Experts of a small language model: a variant of Muon for the experts, 696M tokens.
Below are experts of layer 4 (counted from 0) of a mixture-of-experts language model. Rows are named router (the router's row for the expert), gate (a neuron's input weights, with its number), up (a neuron's input weights, with its number) and show model dimensions 0-191. Each number is 500 + 40 x the weight over its row's rms, rounded and kept within 0 to 999. Numbers have three digits each.
After each expert's rows: a language model's description of what the expert responds to. This comes from a sample of Wikipedia text that the model never trained on.

# expert 11
router:456590518451504513462493463469450487471482450573451419488481491431542504494457529517503471516628511482472527569530507436469553541576576502462532536478536585496524463437514478503530486490468493532573557486481575436551513495506496511445517478539522534475497578490533480493512562549463549494511421508527500494492527516557421483526504483514485560477470512537533394462470534470542492566553554503491519431561503502518526520486525529530497404535534560483494505486479472558533503502541505453494511451500490561560452457494514500530486447490531516399514502556531510465445451479471591527
gate0:459520513547450507520529532500509578476527474508514450419468522543585537538505452460505500531489565519452525566484502491478463564480500461483491460460568524474444509497468469550504440511474442575475592551535516483432454486482484554456547495481575456586449464533555518493431489479586534569509536431456531468546567479485465484534473522493575463474537519516472450501500479466473524497474474439492538481541527494531547476535548511496575510452446470488443516407478467471457545502516517488520481546456499575499422447560501601491506485530438429486489508510505486546491473436535441514
up0:529478452413478492538525501539525475559465553486438523479457436534542512548514483425401423531484504475464516459546557503487523491475539531503481520483501529492467456495494551529539540536542496443514471469478555496582549484518463545484496502525557450513477425513513544464496493527478504498517412516439450497480521440479558499476516393488443572481507455494398546571441566489515514530486467526489535540500425539478556519508519518534458549493474514538511489541586552560553450458523498503545460510481459534553459503437531431523527481557520472484484469523518560567607529511441466473
gate1:435523514489509507475469509441498481517520515453487457545533478468539470509470530547492524496522456532520579492602515513468418459528513477478464537479579512511518485517554492493509540470451460567560527522523462507530523488505537479492517541516504416545556500538514415564443555552494505443513463496433557518482503505457478512533487565553516538492534429480531514556537483454504538547475532476409503458474457533477555484511573411479474496482412542580509550559505427479583494568482590474482478553493552544500494481534538468520553476395503502415469522482500522547475463433510556506
up1:619510521483529504512431525548502489483521495474454456409479477562572472505606488513497560535515551538525461456541602504497462459495478522522564511436508534487466463522505559512485494514436560478513510494561484524484451452436484531469503549452506545466530575438568463522417496520509504515472538489521526464468501454529484512479482516621465427577451482491444473516483536525513478408495533465555527521468481534511434537578498461491529420452533508539468567482483470502538492506544467499476426513543498484532486532498515462517473498494436432555434553459526511488502515542508433532
gate2:475596489563424502478489476465441525507506525462479473574508513561458526472466553502460511528523538510502507466463518458466469510434480521450530491453518496521477511455554492559514568502480437456484487471533570461517475511486499420436452464550463483483524516456626533498423422539458591554457540556426483484538492473534415484506543476535478492524460466475528459443496458479550525488487543477536485536603498533489516587427523495486439434552417558484544493448450510505479550490519533533456526510476572548482500510537478570520499509467527473467454498476495500467533574542478519490
up2:437459499501483517448483524465560576539492545426528449474463500564467496493559493498526569503503513487504539473513420448425519434523587495476465540433503502495486450495547505522498481524553528511455427429430540476543532424488528507522470502518424487433491459482546512533549476476454517438462428504516569500568542483480495443545587504534543505489525497497455527521486450539523494418542527444428500525547539552486444519490468464497498504481535415452474562478448530559490400525505468465523519515484583494534518505547465541503545524501445495440476536539497453543538492520532561434
gate3:516495473444456535482451556412438500574485442511548466501476506469502445482500511494560494543530444495552540465490545583453449481513495428472504563474494533551522432478584484468556515458461552514553469529518424530452544515473541554506477472438512557493442489500483565540437555435524476511482595468463500519454439462421501526515536469490555505533505466526474427486504514472442566510576525510518504497542493488504523491496485555486440533506531552533451478449501532545568518490510564501477499477526584550520552530490512518527473517503541441541497450552495542586551575500444555541
up3:455466500520568541540552489467479481412442471522483486501498514546451563476530571601502528525536492479477480503482460497507516549536459485567508467476543472507453488579539592550480502426570502564505506532470464530448518507505572464498502528479526502538557478505500511603580462433564463493468543486552452466454520453481548479461553483514460523476515454504492507445536507527438511523556481534537482518570458499558479517512584445476519460538508446531515446508541517489424437484501495468521472416537478528473577490546504481472485486478572488499522444517462453602499595492519451469
gate4:505560512571516471480409489475467482483533505560486521467465423506510467496467461550488511423443514516506562490539478484497498458500595434481531469460515591465448491556594561557488502452498511428570499494487480483492478550512516466497528515489473463530464486554450514479501562457476473497518563565518544460467386532423501471503516463443537487570607504521548413517513474494499485520501421508483492527520526570507496497536502422529510443564572538552524549489557543507482519553460507457475468518587509498555549541460503491420511461508541470529479489510513483479473517504421533485
up4:480585519517495507536508425529534533527512396568485472493485468459472564528478453530508530494538463407500490440552465557499527541531470510572516555539519506454537530496473572435447504498549539461415531535605490521463487558525513456506513412530463547464435492546491448519495470489532500447474503513556467464548516463523457514504490509539461508508497437455500510564481433465515503461458521503434441463569529442523494485515524458483497473532546479460500462557398458514548445455596538543506488479473540461495517505508538499467464534481465577552400455533505531517483507507570491494
Word-internal pieces like ur, st, op, om, ph, mb, such as An-om-alies, Demogra-ph-ics, P-ur-due, p-op-ular.

# expert 33
router:489450528481513516390448481470539479485488515465574483475505581506536480535447486508450526502494535505544539478551483430485509461523468438510456540492467568405495459537509445425470495544553475514443533507544527505487566502541505482543492472517514501414491514485613448476493479504530506497560504583498476504535399515502504499545424496501446485440574476523543547449510358477492498536472466463569546455501482507557488495539510484482546507494521479524440483550499477514566467526517441521523477532426550480408466560511498536497477576495502540540442432505534483535492465521533526527
gate0:448475461577489482521518497469543511493485475493473469554502514542444519511476519442486525467451513500557521525492481510539590539588462527481535491426449476434520497498507552515523461483534437453495510511551571479417492519506535542527536508467500468455486449562499434495424460529516506534486520494449555477458575489477498461544498514511448483540397609526464465490506405447432488490389476440479518491511429451401466550534489568493541500599469494447469483546491457558501498492463453477423536493536516492480507497538549456504533549530539512475516539504509521503502550430492509443
up0:545431464513585573540523468479507468560537540532526479513453495515482517467447530400521574486513546444571564510492472505522488501522395474499524395534447562451534468458510576520398470476532482481497519534497526520534549482521507532487523457449516480559520501532515483471542529524478486489504446499444542546424480556521461488512569555517507512496525433543513519443549483506444572562490495533471422438461414487473451484535494456454476466496538467543589477581481536486432495466473484506476508578467532519563527486496478525499432536435541465525504501505496518517508436511464474513
gate1:500505535518476552499469524484498499479409512510445588417543530479493564521505484495522469484473531553480465551498529516514559521505518497500464388495431482489547434495477449513494491506546507591511465413464489525519454388512523532516465449493489475500464493583489477454420493438541553472500448503525516453491488475480478477550425479505539530453483514453478508471510529565522489490528537491521590546432484465500460472455480490579491553546560563474568567484575551536457511518476465495556579484520533496457546537469454517520528525475530511572454495387535493530487497531427474533
up1:537501570462496503524508394537461538495513538448530453526540562423417446406519488543521523474476544476491523519520451501526521488405525420474488500465494505467507565480506483548493462496487465456578534469545505520510501549510444472488472443477517457576479517552519480490519520512507475520472520429446500588471523518473520437500506511531475430542395513511578473464510393533503429474476393499485480537540491475510520502538538417490448521489513566505473587451503412511535520498589464470502521574525498547480526506499460474440497500498497478510573528494467518479507570479526509477
gate2:475495490454512409474554485522478531459483516469496516544541612484512444418509519507489456468480521489414561483452419401463558477455499505481492527462476398519506566536481463486440460432445462531481511478496542552541442480489520445497450486535510455536514512502565503472507568546441466518521464484402505549516529477464445567542524488584513486512434512485481494528497538464481522462579517472529532558485523486516465509537516484443502450506501455529540497476485496448549517574525473546585486574448458470505473479512436568494485471484527566469502445470528521585527523511480508429
up2:512562401432481530473525500541457494447448528490481493469553485477467478476556547511539447529477601434493439511574451443518497486500508525441524493518503493515554522479547507468584542498547491493487488535473568433559534422570540510498515541453419494486482501461524511502544515534465598461420473451480488530492535480593486478522462549448486458531484493456500574512486528454496487499578554513496431567587511515511490488500420521524565519501535506480516472570519504439544489551490567512454527436533506520502482414460552485520440526556479457471499453541523474536534476512442491512
gate3:455506554528513511464501497507582492534487585431442496467452464536427471580450517511494494532424545543611401454519491524453513508493495467515463434516471491404533516480483540470492527530467507548430493528473475510448489436516498478475508543459467521444488481529538492547521473586442408484425522496491471512534509492535470518440510569481477492447510521460511480519492440524487505506453488582477466442556446478493490527544437524464513510483500496494523494430497492443521510496460565486505501517444483548499461459495564499469500462559437464575578581480453587450455473544547481532
up3:543525504526503549469459464453435457516443441519546550485549453496480494572480533473520437577550525496517505518447538537505464467516490477531551450554512462442455528495414502440515489535487506512507543495470540497437482479517450389521423513465504466556445452406534524492394516419492481557520459543525582584508482530516566574512503442525512485491468528402493430535490439478558514472514490503503520546451527521565455521498476504492568481514521480486505466547520491563494470524479475485446541458511497532519537472523427434582503445563486511495511499505498559521569540460518525499
gate4:539492498569423511499528437545469523497522539467613548489529477581505571518485510458606566496497564546483512550466494457477491577491502512515501532539490486491462550420509523503571548516513499546449444555552458479499433483518506526496499533521487565525500500519470476474522497525476484487522501508467536512521537517481514504488487437510470521507584466509463502493478521475494499494502552492461543515554451584500492422396495476441395487524433543445466555533547529469523490476535506571451535539524556517484492480474484473513566477533455474641507461459565456513487497546526400512
up4:519491507518538565431534539474545448570514455536540446496464497440516487553511528434502516510588522510521486494525503505422496535490414480558578470506489439482497494518534534467490482507473533499533464508539511581469568539483482561498479495523470524428553389493481515477470472524480450596456504490498524486498546487404539495476534531516463547499430470497460475524531428457497474441468576540504483455540469576502519438532462552489479560594515550464522563460478487520506579486512496483449520567498501483439524551551533470583520537545532534502440448462496482539504473568496442544
Two-digit pieces continuing numbers in years, tables and coordinates, such as 19-97, 1,6-00, 3-25, L-17.

# expert 16
router:495511539506499490519531440429534512432511576522472507623529480443529506504526523470568544456479490516469506498489581542545488497537450440599533519475560470516584484439508446466494481505570531526467552494528479527501498501517401484443491584471469548443487520468468460550486487487468551509479487470497519463477514530497493460496451499511523507531585531480394538488520549496433543492530546510481577467597534490498547471526468485517476452466523461471493552493512534559527503435509488488591548442527548467484464466511506466591479481479512505570528469473513562473461517577511590517
gate0:484535483519514503498486526507491391497491451457475457507526547465513480494535511504563475453457424545612539496480512558460529373382520469520507493517533476503542451508466525529488501466471411519565536470477458507495499474554457477455492480485542470456522506561519521454490652552481498584550502527501492464521440492509505516473505528467456455514576456505461551545465422517533502515509542469548550525496553520507455447514513455476563504537521480503528449529562492490484490475472503496509600474560482479510464477530503482551531494537486490497631457521568504508504475450555497490
up0:524508533538480509530423473466475465570478465448553483547499521447445525536442444512448515488443517458488450513453496495489487476529473444461517440463506482461572560464565474526479482481546537553467549536491455504478421536543563532518444528479528491465470437589536467433430497543451520603521471514502516526614481504454500568477498485507499456546503525481503494498430518537536508521499542497433396454468520511449488475492514552520412470553514437513519471495504459581437415482510505497488533513426470491508522442550533518564490514553460439539511508538479478558527477496566502550
gate1:467476499473447427506476442432582511476558521579478464477478479449538523475499540388531457538520551459512475530489479551497573539476492454526488489461496472501528526527437481549545479503492510495465507433455444565465495559500482528542480514567548518449488522592401504440467504449477462510568534509473519560576505489480502496531470434518481547498594543465494528570453498439442464479549505544466498578499526549512475470465473519561497400497513492537496470496512514447530548476441426534520476476470548491531449444568509508562494512486509490452497478467509547504419437481484541454
up1:492397477513480490513532495478486548425440476424485534585565462539489441490474517480479521448464457522595514466485474488580499559503568526480491503475467465515462559501476428472455501511468510460544494461488489487511475472479507409528453522514478431500526481477449459429439494454438516544482473558535528495495582552545503616501543486506517499485550476464484446493413464533509467474571493480552497505511492496428591561550420431462548495475477510527472445530502437468510502499508593485537514449524436519504488515532433527505526517496518522440509562547470439520536505513506446511
gate2:560504490504483558529481510502531475502470550389407527468455524531527497538413517429430468489510522561488524492467450545577545540488465530505503494443587556549562524494473357533508484474525496496380454536531607554444488534520446552527535522476538519476480442515517461489462539538545473482523467516507518406525479515573482508480453499539496509502530515455481460513503523511499549515545502516526525544493546468471507502537533468524548524505467538555566529506567515468529520506468587510486533420480503466476569536495502509571572438437493476490500546516508559483528492493502494517
up2:425453450548498462481490523504495566441532489467456454535489553509444508434504558500564437534467408484455548463539549539487486429507517502514529518487484576520528428581532500489494479543549526541477509438499359552455471548555529554488518486551521450559493562426515556516464476462464531497431536483496481517531542594546555518476544534527415471549483493494496505527488507465507488505488578481516475553491451524572448525461478542416502512495489456507531512418506535492470477538524511504501521533507482490499465480460461485477460557463512519514459533514420459575549445518474548531
gate3:501510517430544535508447554564516481419517423498449497583538510487474493544524521510463454486525507581494473506484472487434520514481524548492482509413545535531498431528489459535485467495499479421491540579458457507488527546514458462502517517457545510540468548494562467555482500474484487481518530592533434529484459439462486529500489475434503507463521551502477563500541476501583514475464506546426441444576565496508560464497456400487484460579541492481558447465553479478511527485511524491505586449501393451525519466514454542527577464429444478530538485496452550532485535489456474518
up3:455483538440535533497472496521511484500481487554510536487501603503557562451469497521484421454540453536518519490506550523470437495437496510528496493547470476478541484469426481508578542384472527504494462486541480585592472491470506507437459440547440468465540547531458559444512482599521543556474489492488496492508454467552554474553517548395508503520450479515471517558562517542507512469559480541509417484496489507463509498487529538549556457471474546469547542437492514534477502488519432573565507496510503483456536506471511505459478478448592525495634534514485480528474508528504521469
gate4:555486539497467494516489546541505495466397485514498502519534484466438510548579460499465498460484460516560502531493479508475510511443465431548532507480514551437436469476534491504580524517471474528500490461513437467453532538515502521432451468433474479450518479501534430498519534502555503509491457493530611571491464521494460538429448532491480535456557609485421493432497510473476495531527554496418502511491555453509537484495545485474490438531524516461535525491518451571539486505521544480500494479488441483403545498493427474493416477436526482516430532637551481469559492507494543435
up4:454468487478478531482509489508510486482491482484528554535485493488529558494505553531505443471526507484498526505532472454508442563489517538508479533464506478482491384527544500554546491493461558410480508585514475430526529474469468522462494548511483524542559436576571477506518470518447437490491519513493496475402531509466485565466508540490511531491444473452493445522526489526544492509596498486470460528460451515497613500461428493473570506470454455474620465507467462501470506525565477575461487453554494474530572463423514414520546463513498503533449500580441476416564476550499564507
Mid-word pieces like ar, it, ir, ot, end inside names and ordinary words, such as fru-it-s, const-it-uency, Ell-iot-t, Di-ar-ies.

# expert 26
router:525509477494523457478520415596460499524474538473585489452491463535513485506571531499529440468446448472513491551498531504536475438511498420492467448463520538489592467484489566533414510539552429555489483475525539473490518529500588578469477503496489494433421524491479565551471508500414484502514509471530487476526522459508472495476452515575504553441445507518588458505521509509529494504529422505517463522610525490457512459482469471514520439515555471521465530507454561504436469465437535485521510454487509490549510509468517492465548448461488513450420464529515431497558477435395543496
gate0:507474455430480468523482515457480508479502492475510501505470555560526536545540436477530509480505527560488538501522547541412540454425466476473498526497538489476477497514523462480474507474536472513474480568520462489512523569452548533464565545584514495507536506470468452635487531523432462471415551471483491525468474532522532508539459519556530492500518454501504480522528561501496522577504444474579486475525541459515462510478547575449568544595507526515510440486507533549520550544585474509553478453453474447579466557416544524410535509557523499481534517497452567518499504407452460475
up0:561492499487516565520468431511487497465534492471450440546481467507408523572519470492540406513500529447573513464500544531488549457536514449490517525514466540519498546416474494465525519403548472524459490507478509519527467496554529470458521496506458509409579519443464497508425492470540554505509508498442499530568562568452512481509524502535541540520535495552512457458475453459522530529494559415478476412540474470450497521522547519472552480503503487538500472528565444502475523517439436504510447624437586547530495499472608474512470559460557524471557519494479465536531509496483517497
gate1:431557489489432542462510530492523458491561483467545477470526550443444484562459468445492474521434454434459524420565485505547529529442504534454490473535553507473508486523510553499512491493481450477471454472448501493415496461460551482445442490499592501517518531582429505430450455497431501449404500526551458445552452502477567581468515520498506447468452504498507427559468488499523490505520497568490494562536529565493457508472490486493458511470504535463546423540462573506465567503519551498513422489481438540515530499472450496504484516474466451443458465589566522541526500499495523459
up1:544507490453455467537456513461468523536567541482478547511437504494496519534507443519462445434410454469448520456516541456485510510538487515476475443512500572523419445541553493500472474525534506516524512508582525482487574417512489532535478440421543489620476449585523467474404495498480419508485522529510536535429464461439529532539474453540532490477472510483509481481480470552436558547524481468470468526556497488476501491496425503522546497484515460387497502529491539563548514542514494452470467434541433454497504529460479530497505562558555471490557415515507457515534500529455554511
gate2:518506471546508443468489502460518524509495472426525514482551399560471506531495551463469509478482451480400547442472521524582476529473482539428510513511445499501474511452460485560518475464523437530487478472524466510476505537509536525510529551463493550453484525538567491446588508511555480473498445479422593472500466513508484491434435466491532587494455499513532468468500360545528491541496549494508491508483526444518496557587414424499546518468487555541497545555405512538439543506455473490522460477518531457523447511494552497552483477532444463386513493512510474544526512473507504510
up2:509469493476571552527574485437454572478506541517543520520498561471436495507498470421516466573487488510513518474536507557527511550539507485558537452523427481518524543520549603584474485518491503491470504457533498516503421457495586441541530477499510474504521465506439473560501503453511528464527551604577572544526471529533458549523453576548525453532471510570490470498511519482550469540542444505595505502514479488447474456524548550479504505511515581489441479484479467486476477477557461523535451427484508542427503503476470481451440481489485600480478485525476448550568462530528558531
gate3:497547488495528510519510516467568495454469476475528470475506479476456475545491493520556511464477476469529540483452510577577479439454508546451507541439568489515468482483546588502445523485478503458450542571468413429523504479558524468590443437458460531476489519488545484477457476548416510516512517506544508453483486501488539483497513491580438389524496553498588489507610483448481502533485463471440501582512531499463460538489513504468519479474476431557537556512564553481517505491583558496474473532511454483425515427491467493490516467514522488503433497479510415570412462461488504488
up3:491430514575542457514483528503544484481442550486507525480441431557532528532457526453479522481485546476580469504422548580525566542526479473438505493450532482468512540523405587476471556488528515531568462451474550514466511448440495494585506462448461548466473517470503522523484468456529475483480493534528444498534487529552455550480467542457525471514574538502482468541520509509545501531463557521489511444551429485507533538533461507422480493508492588479580507530501546469502482501510471458489471514490605514379518472534540532597496504471531556435500460540513480418485544519482529506
gate4:525534601503497575472451507548517489572534548456445530493430544446467527498467470500478453552485527477532505548505540450545521518505521486498420479502475459556593550512590477466514514471464492503537510553485520590503482550481585492503503530514537476440501513555474476507520466505544613517520552515526460521570477555489531462552443573458507550470458525511489507574536505448512456487435459524535501484482559465533488528494451512516492537546474580515410446526454535468523535519530541489591466475513568435517551502490405497539543508477492433515495485423481479482495510492553450487
up4:475521527457522473519509482467523476517457458470483501514473425496486528561494472526576520515449478523498506503473502502489483455501484533519445463452487543536486513531483436509452445557457409447539452511513516483403426427404461485520489593577452501559431481547505479518530564499457515580489464470517467517476562540526507521524525468520535495508507572548520443463562380497521460471556454478536510451464511564449462535487523510496476442573491517531551481551494475562493544443483503526478491538515467505506478518463536548429477439431505581532446510516500520506444505566412459557
Single letters p, m, f and pieces like me inside names and words (Lepchenko, Tompkins, coenzyme), plus pronouns me, him.

# expert 35
router:476462518456512558525555459535534534504497536518407521433566483439536449450504500496544532492577479552494531486602468510513496460516519543579429478517498508529580432531459483538510530471528499514471552497549489514531426478487503458445521478534453506511553528504462547456508582529575523508537573481500605479490498526506489507481489471528460559467498510434453429539537540531547519483462426511529472441544516518511542525390403482438524458505507567524496497506461534500463424623483512511499525526502455536516472507454515564453513533526460492553494465486521516511517511497473576524
gate0:472491501463428447459578529509502560464473541524490550552533512442498439442492528478459475458536506509456496483488531529509532494530395491532416508477526453455493465456544486445484480447500452542560513486497544529526499478502549480532525459602521528424511460517496525530491546523485506482511548485452480508500452499404472449522474475551446545497488451477491509434546468484540455531577532465510501492518492489486429554512476507486624458533449516474514481448418502515515517464508390518474484443498512515469487461520438524485567513441489551481484409455557491368478447503499519441
up0:458540556503368507400456530465484486520441476492561487460447552516555456530419542511492528515479416472504512492452449433496561526534494577566533443448584482520497480449513517515519457548522495523476542503500522522531435442534501436505520536530584523544503510460544529481460521470553526522524523472517503441587535519493509529502464463537569452528512439519577511542528551607510539508518555535567527517484536552531471488428503511562523543492465490517452483419478497524513491486499481466482463506455554535548439511462519482514445459503483457511498462483585564502502512447503461513
gate1:484460543504472494527471492548538492498473527552499494512481444447480583503468481526495573534493483543481460597538537538498510497578536417492532436481492553478574479506566596512431456569428489584432517492476558466470563460501508517463476470543434476517473565441514525496447492447478528523482536473485452531474467491509459522490519527481551499516473556483477499525487538470484412454485447505518571481452521435522421544480463527533475452502540537521526542529472528519554493558473503454477453489493441412538545444504525584461465547552512468568493521433531459449470586499491477470
up1:471439503503460539518513533546478534546559567526455478483527501545497450485516486535512560479502488520505515547472507573490461486487501509458445474484547513575545495591507466502570469500402529469430510479537530450505484496502467500422513536596489495453532461479583532460531498525475483450484451524464500472512487461456452477442516534495587481466493544466432553518439459510469528529515445476500420462468501537468499487481478589396497464575455439455454543512522508510429531493486578500535427469448473495525512473449511495404501561495532437526396478500485492476434493550490457471
gate2:455497494525443476474435537456408533427560483526482467582497554452514505493495521488482575490552481520503430480530480535470505503471488553489445446478449568491501519522450510489466488459497543481543461394499485528550544463472516554508497475541506494539507533532458547437532550581474507499423442419504536508514417557570516466460539457464540479444457491503428506480571454439392531508562462481461472482445459570523499496448521512528530521472513522534514537503533548487509521536493509511523502428531469553431508587499537522528493569541496534542524505543439445502515487454579504533
up2:444503459496485495460483498497550505521602525533501522531483419547502546574507533521538465510486425533441517513502535503505463504507519524561530485508547477573563535532451501510476462432447510430518453459522472586568471512408506526445467420488451547529417420533443539492471520542511534536440482498508523473481458556564510472486484525479555525458559465463568515507496466496480532530509508528534534437476532509486553542545467547507555500439495459407563531528543497512525505418491587449464495579484459494495558490510551505466456482588583478524493588529491497511502531497479503498
gate3:551425519471468440461472461530504518477544542468496456415447492478501517476490520403485441526527515487474493470488550507559562503491521467467529421479465548454543468502522470502560545468487450553536486475451493489413471489531492536499437574468434531523508507473459514422557537540546519538436483468500489404457534448450495529498470468510523562512491505525528597517397521515559500508452522489577401524453495472565561527512522477440487512501452572518452473511487515482516472467470463458561420530544497522502426451538507520510527550480489456488504554500421529493553559531544519516
up3:456626525453461499506425420490517454504538468451495575477516440572540515465478487450454518479508498504597451595483516511528459525536522532537514538535385448464520479488488489550468499518544548490539513514449545392545566494545555566494484508530518484435480517536471531502464538461447470488529478449467450506512540559515470535522492440554513529513427502476494465492479478451431488478501464483495477472501534495492437511523503462574458533504497484505507516502498530543461508506499530527506480530447518524496467572512618430484459456524535499507571524444460562476507572415548513528
gate4:466476493570486449516544514457480426495558590472536545502498490439497532537487524536429545544530497516481482527524435485532499501528459478484527527558512513424529506513399461501464431533471450527499452422469486546431564543517566499456505430581520443506521466514509475484514522539530495512456544419495504473490479457420502513428483463560482538503539470503456514473504511559514523468543518499546500501481560481535588431480514640546514461432404515534544464512557466531449515513441506505472454483518496481534485518509492478501498485472465502522592530520562456522482543436579497526
up4:492491471526539533559507501534545481532504477515486565538507485436471481472492526470508485480473488417510473488616487508476432519472572499488498520443438462457479518434497447512554449492497485459523472481479541546488556582560526456496562539456517490528537500462508498469474464553505499448435471484483503517604474545444519496432512563529504550454568436502523471500467526530523431463468548517491565490495524534515490443488535599444505498481401464397441543592514597485468502481516501480582489481496515535462419512489490503503499541521471528458485557522512533508579473523565570524
Final or inner t in words (produc-t-s, taugh-t, Massachuse-t-ts) and word-initial consonant clusters like st, p, tr, b.

# expert 17
router:520535544465447532508510425540461556537468504510567496499522509499492447493562506511484457562593497507460573510411522483542518515498536506456551573515563479520530420469489535497520466484501444512513518487567542496541547504457503500507510431574419518464460534441483490545506529491529459448476524486515465560475479490504477439500447453521519524539499532478531501475469502557461449496414517522592409488607453583515557516525488479541524557433521423555480444517461567481526522544539483482482513525521494521580486519523494505447507501583478596524462477468519437457513517481516495424
gate0:506559485496490494501500547473521464525500410512477536441544490555513456490485499511492458514451496474496535503452548505428556436442486462496539530587483474478500406493426488520458543508550531478550520482509529420501510529462430569523428489529543520493510487529552446487451562505528564446537508483544479470532511457507490487499467469448455497548448504439547517495525541512450446478488513594462458498496583524456524511582471448501491568473444509424542594471513476491544551513514472460588482442479477493436540503449483527476469461371538482518514501435494487444518519568553493542
up0:517469512521539501446469469558508580548554496394442456500504483506442533560559471474501538427521557533510550524437533500497559503513592502498518428542527524471534526493516439530491513567579483417515503439536547493541426493567485511464528577501541524476525462425487527542449409478479493494453512523511471546468575578538495537547518497565538499531457497568496602489526429530528529473514579508506453504532469467549521508481479463503481534496456473483414436455515467484463533552526553471464540516505477464479534481470488452522468553517499479500507467511443548465489566530475542467
gate1:537526434511497494434513479464565526486500506524544451472465489487493477515532558411419508503443553564494491540480550494568478556486424481524477456500467512485491415515529575484502464460516462519463565471500456443578491465479525582500497483516455548519404522541444528465498477464483429475494486471478568523439524450449518510498461481534538548514527467555468495552476508487589481444491486535539524569523534537449577505510463434500487476544429478549534458494530519513482416457454495452588484529450504459509460584562475529530570482534496523479481550443496563571484543511524485524
up1:506494498515541474557552505488495522471420509447532459521466470509490452508464448530520489512549556548516528507443433494529465498549499457551484516547567504467482534511494477498519450512530527478470523397507579392530420463474549489497582525517522494516533518411541469530527528527512506583502477508518513545485535438532511488491468607438466479549595471398507508550541538509545491455454503456470487440420555476521447479483544472535489478499570544476513467515565478474501447537531540488515462456509525505553486521380518490504471531438509526534441474463483609481488492447484517509
gate2:533490456491497545510500504471402544464502472547582563389552489462518466557522479503510474492493493492499491500451539444506562540478488500516468470516562479421495517523535521489513596514539524520567545501530520446441505484489442513512507515612526532452477553376576560502468518562490604519512570491425448507528411509545520460443525491519481489500498515469477536530457500458543564482445506449531453479497484474524457556491466495465557502567496534514506440522486520537533493553402523452497475552517481453572537492465466462520523533512523521549583461490495523439497489496487508519
up2:496479454527496549496508493492555483538443533503507443469549514430520544496542516477419516449477557458432445519502532517456466443527500491468545495519543549555388494510477553462506499485554472522463567517502432459549498451526514430494555613466516410476490538556476447477459490498502474440491527498500574435461535462533508479523537491425470584512537443532493515494506472508566460554484460537441470503443438499541473493509419520434504520534445480516502491465530509456577497485531547476474497409451494461576459535554468558450530462537541504505438555506526519495485558479539519532
gate3:575475514517523543480484525481507496501514528499573518510476487494499524481525511494499497506524429526513497433471501497487560564499482498461504533453404501488523492531438536551548577457533457532550468459483477475493458500395513481464468495518512576394455433516510556536523531431528494494493519542468543497519477441437492497581407512540585464556478453398435474468492454574484524445485519478569460490500498541516467519544472517521528505548500435569489527541449476473446560441499511500530519449508462433488500458484459539524465516497505452563588505467547490534448549397529465540
up3:502492425477491502549522488544470454485466469525469530532482450561523577551555496485457501561501516490485524530425558498528506464442534471567510487514622555459506509489468456528500474512514512513467554468464413491545510550493552413471433530473553506483470431552553544446523546517519525431490575527473477450475523494481556538473514481495458492498523566454525458475446446483490497454554524550512463492463523530536451501524501524395429497430493525566606513497551563490565502532461462518421526425547477440552517440483525489553434523454476542505490501535497495469494451493473527496
gate4:468531536528549463509525473440528504528516529496526515467463493567456537490581491533433467441438479500483507477467478574467459484476499453460566485532470466504503505519488488462478440472431440428573502559516447504465459468503480475553559500470491498456518492614479458507571486500498509521526528575487460462531467598487505435476436539494506466529550478486489515450510375494509555417487430486537487519558550539531447561487496437482535517510502497400408474490493443469609473485547531504479475552537448486478512545472449497514460500566549539519494526469461493473539510538485466527
up4:503510453584480453559453529607482457506463483525470542489542459600554544504513513529478508508479510434522556500566459540517510451509530529503563521455478481499532589524534551499408487504509457538443493517491497554489470540552530480535465621560508537518508516483509525464524486456475519490470466511522517478540468535490537555565470498518543526530466588540555490475417550487476484527617480450497488472513525469558491474468510495524518534500505535534470521550534502446554545555458484506440579465462515561520540545515520494536467417512503464543406497497502464476458394453527540497
The piece th in ordinals and words (19th, nth, Al-th-ough), plus word-initial f/F and the/Th starts.